{"n_layer": 8, "d_model": 128, "n_experts": 96, "experts_per_token": 2, "d_expert": 128, "d_shared_expert": 0, "activation": "tanh_gelu", "moe_layers": [0, 1, 2, 3, 4, 5, 6, 7], "router_score": "sigmoid", "normalize_top_k": true, "routed_scale": 1.5, "balance_loss": 0.00297, "balance_bias": false, "init_std_router": 0.0195, "lr_router": 0.000609, "vocab_size": 2048, "norm": "layernorm", "norm_eps": 1e-06, "tie_embeddings": true, "optimizer": "soap_variant", "lr": 0.00506, "beta1": 0.95, "beta2": 0.99, "batch_tokens": [32768, 65536, 131072], "seq_len": 512, "train_tokens": 259500000, "steps": 3387, "dataset": "wikipedia_en"}
Below are experts of layer 2 (counted from 0) of a mixture-of-experts language model. Rows are named up (a neuron's input weights, with its number), down (a neuron's output weights, with its number) and show model dimensions 0-127. Each number is 500 + 50 x the weight over its row's rms, rounded and kept within 0 to 999. Numbers have three digits each.
Before each expert's rows: "comes after" lists some tokens at least twice as common just before its tokens as in all text. This comes from a sample of Wikipedia text that the model never trained on. Tokens count by the router's weight.

# expert 70
comes after: " S", " T", " C", " d", " D", " B"
up1:533511498510442613607516478546479542483505581555474555411493563502456525445548454545453432494443517428496494518472503556453599531488493541390445445490513487564570489477505450478560481489525571479563553384481482560519517426489422448562542637496492503491417498600484575443480525533603489459465502494473425515477474417403481514521547488534507545379520532482426483501534479520405529526537
down1:483504458581502497537491440444602449510600641522430354457499489517488448540567489489493490508482448449438566539530442453440507502545565524430512491480560465534502433593455398538603434478544556470491532457443588534515498437516462439583527534572451547544515451456555490487482486612512578550519527576590478481499516518429495464541497432445479489484465566549500490529422543479485474559487
up2:520526571446453513484427488454407594452455513455513514530564432487464479492451521488550493514601602495502410585437489487468499558524515434500541538424521537492581517557589499506530443500441425502582488445475479583386519559424471470499528472580452485564516455482401521580523544513462470504404578493563514521439554503571532524571540503538500471567539532455535436479423585564549424448528
down2:450573455591419464504518511462485375489499480489547526558499491369453557546475509443486538490540525427442479495420546489548530528506450440452486520563557483448518528490513471552532510495492455529498596568509533516441581620472394481442473446504511566468410485459560525475619496580409574546503394490513574507473480590434488515493422499502541540485414448446486602501479498508461479562500

# expert 50
comes after: "S", ".", "A", "I", "E", "N"
up0:447482479557474429566469576519496469524538477519466394493385497546506559530476504539440468472525498461433457500471412506405486499476551496544491503484375567544486543614406574503508529432451474421520397571557407467521472490507474566517560489467416594540505466360499535490516452505505506482500569471561515471474475548559447532573552554477420605496437548465504496521518531523435579483485
down0:589483495550526495441472477403476469500476479546477558517537525575512586498506558529465524541537508502504438527511540426553508455542579489497468497534459558485543469514443565495381553532496478536487464602494513386575390483481437474424506488529464625551524531514533579419414538505523467437530555505459636525423594475559561554611506536571517505560525564539482518460470455490514550539421
up1:485521492493439512551495399441434538457512576500583474425454471496539516409566503454591501467410521498527415576559512494469571477480431533443575556548480495638493559460432509490533557587483468513478419506499554521491523483568564514530491483493479504527542538448362490492485499482479558631469526596452502431514544525396618421557470461465522480462471499569517572508508510506500513568534
down1:499437500479476508484364518442535483584516565467535461439483563498437437503480534461599512483459448512421531461627509513451522451544439510425550532496479460551477462493510458497544460461507474537529501446526546516502443468459504494476561509524549507603497491470394588538474543605507501364449523587515505495459533547367570476462516488522327478530452516493486457615461488524498503540459

# expert 57
comes after: " |", ";", "E", " A", "ational", "ated"
up1:444473508528544527519512541495559543516507535498448581443480452514449504487477502450504458495547602578505486536522580436474516423566485513504545487501403510594512467462623424494399420501423468552470551426495500519510472575464444525539480482442487530392456579586484537493473632573537476454456479471535499477507535479612542475567430500537366519491554520513481462521414546420505429430516
down1:563465549456529488562518513622524519508548495492434407518446549518515534616572483475567515498420466412511493510494600488500419510548570511474513462488501406398532536478457397530536594410501529508582527415540475514541505513578462448405470436520489462528476499498562531456460486516455445674461535507514445489512495546520485494463425492431443505527541488444508561398513516468575486445528
up2:558483442573518487473565405489493537579505503655466559557521432460461537574445498505473532517548430562462458528514601526458535462501461567532503503567506579555457564564527531478457463471481489598540484539429463557463505502551454499490503526516428476396589417701446490475560487550610554503494502497513483471510498459463522415451480482496488544478506512519481548519479387539541517490523
down2:467519553560399499435433430503447474499488541401555516490474483462423564376519528523482447545477449433491421510509506458433405438421426480441481481508444464470464411535429537462456500464418461524407535429451449431535483462488453521476462577516577494518600471460555509486565560486412593532429506489491568486415554517423457426476505502488473461433504480407552472500552479551504543464457

# expert 54
comes after: " |", "\"", "er", "ing", "i", ";"
up0:567481511474561592510542495598475495515537479421534541459475523556482456448500615473540547453572439558569596504440488474376393548473574549543387443439446543602497439540531578439441511482541426458475535465466470515492456475504534472565507457502394433441435488470497449549509516449566464582539481458480499446517472526532560543536566449473423453430463547489521515452497479441493461512439
down0:523522534430510561540427484435529485437532461511456536467479521470454537454434405427478517511474493417495538567566529456581485423495559637521469417522534607523382576580511461494390539466491574501532412478567456490440497557453560499554495455455511509571510485466596435526564516403478463455457576525548569574478500501548516477520442532455493459515420494579486499516495471450480486584539
up1:474563549499578532503541355525541560533482472502543513439469492599487509452508519568463536515551551554562417564441497411454435509458468514513489499473454530512512570512515442503440514502553516529482391546428445521475583400514491579568463529554571531496547541518494485539600580542495588546475596496535535512467524513428515498503443401549418525461389565508571447519561446458434566511517
down1:453508529457444500456497532422499500555444511563483427463462548472570508447448482481494438493470495361528537532588453503440478567487486523506400453435569546476539526443409429499569491519469511551496501513581518461479497523470366433492482440520415477487541448535550503526559488532477552605474504527450378418566516484528487562510460571527519552569577599456616494580447508470559561491494

# expert 67
comes after: " the", "-", "|", " MPC", " Rep", " ·"
up0:483469471449442502488504498417448464574578525429501491582514413525481588519483476496423555457584446412444506481557432553575565561449521488553518479497378466504502519545519547496446560353509445464478509524464502575529439518509480489561422501475563485442477573473464597494600509412514464524525527436519494506496507593526488430628581464535531474472478585477477559463546497430562516490528
down0:459487568543448571568552621460560546552500537520484487490451494389498452552447504538492498493492545520472378495555413486502502566466473475382454512531533413506507504581544448521586489507525556487569582530449467443539497526538496378514467560602498496527499495413523483536564613478485498518523361444603473567515463476493466518473521428431556516464465547551518525501507586507512468481430
up1:548554331501477448515449578523505503529568528589593485431506562522439599521487539463478497501419468510495477497528446515440492495521526493532515492443515649478460497539430506466517495461516590537445522541541535436474553494495453587519460436529538481486519432532520406430529438459552510412547559562459480570470451546492554416481450519427494478472420465408547500548555527637469482516469
down1:603441534504552478597525511496612397493539446500493419576471458610457544500502506559539537518445472485400545502442469495476534529557517480499525506469508490513564427454522552484514503419483532471475561418455481519507516541517509565506376475462437534515442475415661508474461411458523627487531484563499557574437480451546546543447488442503533532540476459573506556471428485557559528460471

# expert 43
comes after: " ", " |", " 0", ".", "%", " —"
up0:459405451503516368595529532475445513543558470504560513506520487468420517483473424450554557448519411430528560577499466486422497592588488496500521452548503556509449527441479527439562466568524572541503545438521471486411542535562501498482570609567536489569556461489432431474586454522396397432428496500493458492485508507515496507454474576554459548552509553540492519473495510587480530575583
down0:532522582480469473463541510469557412524456531477435492492471437529533412475571488473534493504524465512446544544526472424479525472529433550420608572554498479422583545434463557600464516531471381484504554554512528497467642447564509472584520412556473598468490508381525450544439510529455495497450456495565520441506535494443513521491527465424535534494603462462555465538545569551565460432463
up1:523505528499515475428492523490568532511590391471429498538443421487467474544475534439491491429449475575473519514479518437506428582506498526534647444482463513544463524530473548544501449555457577465539588639460589454449604421575503498540534520555522433495387445514470525496440486532423535455463441550605443489515528441467616543542497482510490501486514430558542506524541509586527490508468
down1:472466463462627515463503366534461471459574521478465476438485517531494516467567472490466494491405494495440531471505499468481600465435468449513521496400435513552637567528560443562521501486511497437610459523499453414566412494509447527481456568446411468533481564518508448449502490508422555508464495545543581550663486565537433558426524505511535411487532493489522513479478514465493506450426

# expert 39
comes after: "\n", " (", "-", " \"", "==", " |"
up0:589494505619440618496479527433521594510504463552495481546576455542491427550414448482467519497458519506440559558475524552483477422456548607478513389502447525443480501541471419532471411469502487493539590507503446491538534423534481537545539542559590534549560521653518479484467448480541547474476499424389462431486518528527542456425438484487526444568489551451506487423447476478508490444530
down0:493619528467467519400536520439482554521556427500487494553519529453503511509531638521511476398544533579461472355454532587598496555432541525451505453506497474406552558539454586457462463527487556513605553513527451488465511536457425542510500512473447473423459385450491501477551534505485470483552524515505484549532565490361478462465551446515466544472433506481423442551511533452493502575467
up1:432566572409495562504534444538478426504463498636557517444467377507627506526543519464496468527452460482475435546506468546488515541526442534460482440406392497555559552498571454448491494515499558469563400495546512468469503545498501486486531569472477402520461486434601603475473546536509559513518559512514535498582501480481507448587530449602514496461520508521484476415508447548514624491557
down1:484449397546518587395482492592552507594528474507472528491523451517405636516536473552582513593502490423480435553517492554540445535524486518548492548551425463502491427505532560488511492418537542563504462475466525462494503437462537558521559535422505422486493522549496398580442578409418486491422413515495508467559504485547559489470467593447544518479533482514487529413582585500492483452556

# expert 52
comes after: "–", " (", " +", " −", " j", " t"
up0:492517613530491388503547598508404512561592485447457501538429572499500469489461526431541506556480514512502542498459589510626576593470470579490494503502526512436483491495489551512554469540576501557459634507499581551455469504499464527479520489463488483464423475527355454500548503531545454476513546526496417478677497473442548463601454434498493521472467492459498487469522502555542548458511
down0:526501529405508553496496494500553521519521476505489470553435490497456589529468489465473533564483389416429473484515382461493480469408459408424476434587430561504553458478449449551560571553539505528427456476468451506435507552503501406422557450531530549469489528370510385500544487516546466525446428546568484452570480523454460539457515457554409497502494550427478473519561452537390480432499
up1:523530557517546426515565550566517505501539625537539505511514443474525530542526472629504511491471507577418473555446428593545517517570518392555506449523504437593433493468447579484437472535394446473502493528406483489459438525544521484600419527492461541478525547455464475444513506541569553442468531448523529528535485543458570610541531519450493435435449517490541506576424528567516612472467
down1:407481484458571539462485469383473555554437440475509578424507553432533524557498446535507523512572568512557456470402511572507529501547541451555497532526417460500478437475481443512478460392503432516501464570515488532514601493442556451490479526439525443481560490424558567454588613586439476492487441402523528456578546507597469554504528487503544548615551457528495578463531441498472521517519

# expert 91
comes after: " ", " 0", ")", "%", " 1", " —"
up0:509565524452519503491462498467499503512498505550539447524556487523489466404550489474420504504461460429417539548393481455409540517492499545441536523534494553623480415351448542531599465459538478532445489450522539580432494479513591491424517480448451419463511491572500462506474479443454503538556530532486493520590505445459473544502689507516477480479423526546523565505491398534514519530604
down0:496525425560521523628468616479505505492510392484543619510551563516578564432458555499570511507462456415485569573440477449503551475406546538546463519515470429481532475422488525478466380562490471545509506442481496509502520543499515499486581478525552583571466555546506440465598476499497430377481453519433523458502557457480442474491522506527514521513518543511510469599523505582490612428554
up1:538522481459469457444501464420486497579494523542414515439520542427402590497497423452507521505475592553453441504462458401444506613444444573529578435537527504396460506503532547488572549520451516532535462537448614512497545480500542434454457541532477516498448472400527560526480492548499471396492520464567493482570525526563410495536540589443533490533491524517556451446501527467490529579355
down1:495501437471448473450618408483489615490511563449460615504445513426489512489423443434543422533571448488466491525452572477506514442497548527487475563480431520493503460540410515487486531541503535423595382597520516594517520503494474456440451567531482496535481439460515544555486483508539477462471466541486513510502481589551396553437525587462521598500542488519524463542534475399404527516400

# expert 15
comes after: "ed", ",", "s", "ing", " in", "ation"
up1:481544568497565458490553550526561447484513603449612540398462499495475496505503361443463432526547508538573416507509485506466460456494517405463455507456623515456617543507530483523478576542484483420524580490367469417542539466502467508514493517600477447541475525475467461489512498495529489530379490556518452429461457509535423559549485525532532478443581457494500575448531503493539566458569
down1:502519557503465509587478487453429535569516560447585533545524471479624553439492532561470507469531538455505527447496476488412491532444547595395556500509538515504524480479478527589468416375606476525515432485561489398501441642465508557480514549523628475475533578459595471507541416432434566491557511480475441484532499523487473436492457528446503504551460462566521480425537499488501448479466
up2:464468441560449548529424549541473486455472537505492532528500513538496554498399585478537489498523454466475486570549534449521584492425541446522550600486497527494533514505515475503557588465615476565549500488501490539619522493423532519497413483484370473563444464537458593461543478605414493565424609496443461436480461533460552539521476528500486467492457557580502411489440555482556411590537
down2:472528468479443534552407530468470490479538512516492508522537461509433553441507559471415515540552453485489476444435565483524487560467563490511509584492486452437497710508432420528505476525488536442476479445487588552578492425437523441584510484423487438599357478521534511454481506515441518513464499473500503464518435579474515520496511462461592496468497580481468348492480534516491449420432

# expert 86
comes after: "|", "–", " (", " 199", " 198", ","
up0:539512456441540413452504493444447469556654451533535367366423490450507582537463558478533451443479496531537425511492507447499513446448493456566455485545496561479416450490383489446501542517557547519566504480542530541502527518501551536472569544518506470508479516487418562618503469449465488466485519453457445513468527444409556584452478572414429479572491526469513546490425549423467527529491
down0:419429508473513564555569503487560494519422573478467638486584488597465526426462471439488514567484483455529485483495461438496603516518480558515518452488461495479503529475513501462542530455397428459555486426522570457571500539531513528483497505454509519567503490542535457534491504525521464496433443572603468566493483580478573410464509436459462522480569640543484525437572463480665479434525
up1:467454448524526433457436530570546440546359516542538500493434469575564489486480563461501488529543472524566553432481482581607457420518510539512454436457563564492479436524569474398486501466550577608471503519457554523437535494508430491516494482361477436534513443463526517453474523613495533483436533537445483508622506490490476573459485476466499589527579458433584422461494483502473543515532
down1:514528440597475595406469425490476471543416463513492415507505518523542512528517571440598556430535515556476418494485466528526491573531541567427537573503542436539529514444556618464509479501414538574472478499463503507511545459467430410522520459462531527432442511558519504460410512467514432408514520510462559433412414497521568465436515535536401547429473508586458535523601454494552456513482

# expert 40
comes after: " |", "-", ",", " the", ":", " of"
up0:516537534473535484476455465542528604531501519553527447569470520614511496467395459472520528474589436476455497490485486539522479474440481498541517454535503479373617482516555532509560521444529519430505484469460509493603481520522504581620503481483510520448434550534485509465463461588436421527514510561531594479412437578516494457553436509529546508456667473480432545386495493466571416494490
down0:550532494539397519560537581472411468485550545449472466449489456503476505510463482520454528501502426498512545492426482485500530539499548515478471471438401500476528605560529526547544519462418553535533509413444485497605430564485533626438521452605473521505590504463474501466474493522496565564534523486579481536623528514467381461481498576426427406442501482559456383515490602502549512526515
up1:480450533518422510554451543480583522517536497517542510516505478507538483481519489518518525451647481514524552518490348456505494412471438529449519441450506484542484594539454455424488493593428457513529451447431495597449428442622497555450573521565465553484539493523600367505494412482515503450521552573507414466606458487554439452522444542536464497537508548446458468501420498533520505521492
down1:510486474518522421537498474447620552495441422543470478496513507534430488476430473445521380457514633452527493555593493558546500568478450499481448523545485460541585458473488515603476479559520465476460426518490525475478458520502441521431500462433568508541510391526497468622526450430519460539535442524522446462466511499576484462393454584358522563559505545517457492546502430506602493524501

# expert 82
comes after: " of", " in", ".", " as", " to", ","
up0:537531471607507577419429589449462482539548530533544542533514525414510393465484486458600567510504510547470500427555454559512530467494540341416472504576495550532513507492523549495495435523433491520495578518481505477462492565462380453481541494528464511520523514484549469491467565502580530567546482482487423455470607548524430553543482510592500437462519467566567482455413530552627489450484
down0:462487504475509529436460574612451488461515581593450476537526574441411486475515528410476590425667487513439514475507561485471483588381458451579480543555447434465483509504482528522457476517582429456491551522481477493482452457475491492427494442482497503565530549455529572572474463459469521531471505452519478485449478509421480594544506503502418544576486542526450421447368474540437456523510
up1:480447506466540523420480553473490596523502482492489546550493463484533500514504496521527546484542534508494476492427410611512536556471519551520453509474571512542442511541492508442385540502547449506511508400546345479528508581417505546526511409438625479522471505564411542406424522474444499496599499468448535477520488504538440625475528576530505581503446534367507528455478473599510518517539
down1:449526468469431480519479476455408501511513437561463507497440477568507423514481559580394522554548559500411428472416534498368479504527539556600466502532476533543506444536393432560391472496455539466433468523489445496551526536524461558611557510529435546435515503504485479560459524537452538546452497556479522507455488430555493510541368546456490560502496496521489512417399557402507436460503

# expert 87
comes after: "\n", " |", ".", ")", "==", " ="
up0:517646606448510577496503633503480432446502573569516494473528426502448480529551459467566559422493415519514489447359502563455371507534500418446424550628485459461508526410524568516479444437545454552497432514559545542448475471522512509520495469483494607511453500426510474555539531474476553452456456538495539571515510467430487500472519498538425513483538549517470433526518461471510499526494
down0:491436470507420427450475476497446397498572468428474460471478488538555485458514488550493492451496560547442417493511496382485477369505480543408580528505487519418468512488555473444491523530482440500557416489388568442529552513502568467445486527461431444430473529486524516507479413490455501448503434451442478496428524531446417424532411482428487503532495350491444416439485482470515467417444
up1:450470474515514457506461491493467487582420437515460490447510623460513553611492518497498460596369448458510543417521429507614511459492470583475433430498472487458506507554469517578563511469452500413578444573546483476541462544482424554460478488524503520467568485425475441484515452493624478416488620481508518440393519512472551511504462484537549508538578538525603534446535501486471503423487
down1:567608407479539429504542537378511516490500481463492474525526501511457487410568423497472545388502499435489521449448614525425467584395511396532527583512548457412532491447489465476389496527530478413421524483501458551478409447580449511566559588555524507556462472556537542488484477513407540496561496524538564502556539479519479507497540536605559417498547476489542537496520503505518513490472

# expert 28
comes after: ".", "==", ")", "===", " ==", "ion"
up1:430551596467613498587502494494489427513496521482417529471458503487496490541398508447583453451572493415503442465492606415473551497454472514381423513451463473470505524586486531543502593402466518510557495451465530413508509496472458614526453521491504485442522545539505498529452486535536545408585478524519469491463575494504500515523588499545646489438551548472533397513478494533457573546480
down1:538569435594520440450497393446536582491488409459552481530509536478427491484507476438423519528478538448606517522562588525465447375468493453486536519584391507498443486486489520454432526504514572502436532480502533445569461565536403476557462454394475490531560458535500541484526522472466487538564573465471516436437538497458481495506451529463522491558467650523423486522510423405448526446526
up2:517573579544468556532455540600452565557546522554516490444433542549490506574390503511508478498531512505454421449437528522424498474509571473496521556444542484478518542508619494506559538511478611455467528461484525510545515547544454543628442575395491552503571555572409461527569443509438529569379449513457455507551571470492537470535503494518530499432540499450580530463396540476482533544555
down2:472566593491494487467439399503418446541463470527456507460523591609556504493507545480470480616528476448582454556528468503445474609497527493472551542469487516579515491522513404380519496538502594503489504523516447418531555555525511524505501479506537556539573497438522476508500329462552500451531478587374553502495497506402408564515521470466505510496530575532526534495454549486512594518546

# expert 75
comes after: ",", ".", " that", " and", "ed", " where"
up1:584440556500494495544459523529561515474544436438607497535522474548480400548480584500493577578430531484471474488537511438527461487452439427484518612433521553508549494492501622481495592521547544472524442526408494491508470556513417463613489483603515390422479514555510462473431557479518530504538532463506512585503486553453579450503536453569462460466532438457543408445574540504543500483410
down1:499479461439517460500462502514521494428525518466507503512503576525476515509417463555516456478506424479518503478494528493535415593456583523534511512402472439492493488478449564528525507389363441451431485371584458548477441456509425479517565532601527439466546657462462463534496496529525478468504438539504441534556578493370487501504465571534483379505475443513513437569454507537486535426449
up2:555537508513521523496525507526534531453506584495455483608449582527552437479570534531613584506474567531421444485506423514479545486465450418476545514543398439487577535527499525511493459564516512544553489471511481476364445524584516524555527399593444485482591482509560514438539529445522564388601428413491509518558448533594507513437534522500593507538443531511520453544430481489475525453481
down2:523476464469479493380588520492496538542505523530484500426488555477477467508550460483452561450513571525514515451596468536515618521427460506494551534492387572491581564610414570478533517542421475504498466501549460527454445529501584541441520396561510538437512453507611485411625493512489475438486468441487512515501485495551498556523492547521553448512482513468505512440377583501467471533633

# expert 68
comes after: "\n", " is", "\n ", ").", " Born", " co"
up0:506399484624543527524538476539520438577500488482562430456479463522486468437413483436511535525439525439540521497490564572458442531553465450641522459501454521567502489352478510571457513520596500437503525610460369539514483533582528534520524515525546454530481534549437465463505518536524495496565505503507512584450441537503473434498535474585537501413490449423549463458521496367525480541489
down0:527519494514375510516477451501512538323423524561504429524482486566498484517469535500496475512662449526454527480453460490444485445506433595481565549545502387503552470486535451470467500472425482557463539412602529510516514549398577443518510421530485551529547529480529496522524492462479482506484449439490413433472488570514561545553466520404492508450463441575464624509434486507492495513441
up1:496546605525534544522440401476535414482541526509583458462513559557522504589566479507548490434549482492506467457476543491528577460493457505492500498473469518480517493438575533506524489628489496485463518373401501414489392536502413503399527593437391495413466385576426544408503530496501586445482476499535524549497450522467478516549555476526474498507490523444540538461484520509507423582577
down1:534491390517449364465467517609382451443554477503546527465569491552480551479477541578511560531566483522485450475533495437439459355499584543519511496479564636562478565527473483455527552522508539492421562499398530502520471464484514544525422472486547598485449466552470483481502438496471455472515544526512479497523547584569500556511480541522468394503485472485533514470552514385560552502579

# expert 34
comes after: " |", ";", " to", " MPC", " in", ":"
up0:460575497597520516542467582435458625487461468562463528491532517552525514426565499520507504544509463483462525523448526509457512455439532495519528516469555535475500486413518506557463568526540411504467569506496556484500506553507471522540334436515526511540469392465504507482462489498652558528423468460570520459491452518504549503504568476550449436479322584514566453539508603556456519512553
down0:492462562511533558531494541484503389542555463542515463465454454508515474540527544509452562450567560498534574489516586459516494477552545490512561489488480428531570493495566494538518553442475461568442492503565518576545475421584509459431548502423512432476450631603594501489501580463458432504516551523519419461497505529557560488543500510467577510398563525653493585461553476515394467423477
up1:601487467526532467539511516465511439495714586470529528552577538450468551532554460459581484459484497467527491477509515539530466457476461464436562471626519418449508567402632469518501471419556514481493505483471513528531449479466472472421423533507475616485516501621490320500523495497509518519454470490473505390528522479515495530462545504525475452509527490569525480513482516487502464470496
down1:471455456534448527543529417530554412472483498449523493513523506564489462561444492507529509467498377431518546531527501577565489401485514435465503552580438502451410518488463389602511500418546534520536550521510513506509616511470402568533534471526456553536609446450573511570579515553496418534475488491538412487519510405433423529519524443577505544479544432437489471573459477522446500498414

# expert 19
comes after: " the", "-", " |", " of", ",", ":"
up0:428528541491464458502541511593602477482501562500480497483523517464583453469460575522497527390455470609496502572557509534490566554495515520493500404518586449401522427494482547471500482472503519478536465567503517431450482429423554547522452521478501506401518587622533427483576462473526461527413466486491487529606535476578516548595495468546535578520512599521587413497533493479476583577489
down0:445434444475461505467433511458443522529487628492481541532574487551542542462488484535472570490453466544503504499490563578401497494492448506415586443421543473506529532498445499458417487581478572428417519505557577503487516592406554531538465543494471486437407583617541522591481483528430486446460413502504464431488562465497515487505522528532488520463507534539580412512543545395459443601505
up1:492475490538454525619501556490573525565317549561588551523530624503498570535472465530416506424528511448546512476448508435534501565477481428451404436527556468535492448502575454482463541512509519509566479520504491532563490471432524442435442547490526576423554474548461458415510526457524500535432514459536377474479528478524541441501531442456536495483546459590526523545615511529493564523544
down1:482540575454441591572496484502477471435572489438440517570426488472401519430554466439570493504534504479480531470586615556533523490495564584567493512526574592471516510447485617445552427450596474461448529492578531484557487519530482553596526509549460490522482447475519520562483508557427526508507507455414472535536447503427504555518452555504506617481465554478586559409561465473520508581520

# expert 72
comes after: ")", " =", "2", "1", "}", "3"
up0:486574538534491567608419627549522483551449476495529430500566535511550397579505555492482619483452547538503522494471529481423418544429545516526556470498498484543477505519486414598427410502509504490536501455524513462426527455549432462594478523502609549485488521520438439537458390532452500479518473501562453508525454507468483466509437476502483550360549575484512487530504626536534507569514
down0:433541578437509495397505560518531492529491462491428486514467512364413583565572451431474505491509463489509555522587510514588513577484480483450470618433603476552521528399500577585510520507505499484461491494583570518653464575493524493461528554515532483544477525426487591472504476496546549580446406564481431521522538515506590572527507458568537476514556476556543486527520516542496497488474
up1:464470458468561615560507529451527438462464460505489425597503408438545526521506508455454502525547498543406489578488484462517526556441561529553453428496506506582553452520541502505449476520492415440495557420467540507455480483509489503503420399485439545507489495418458560481566474474612498481461483440505491570478550412461497540636549455454675579505482517538504459486491461469598505460542
down1:521646491503511527441443491455514575412462611539513515423526500529494540523446481524506526490495428468544569457569490482541567455412543540533463456437500465439555530453415479508487413409535444578488499522459443515508418466521508539541502476465491448565444484593509510404578506516512428530470417528534500518539484434509563568489525569483538581518480534344601527581455537448445497498509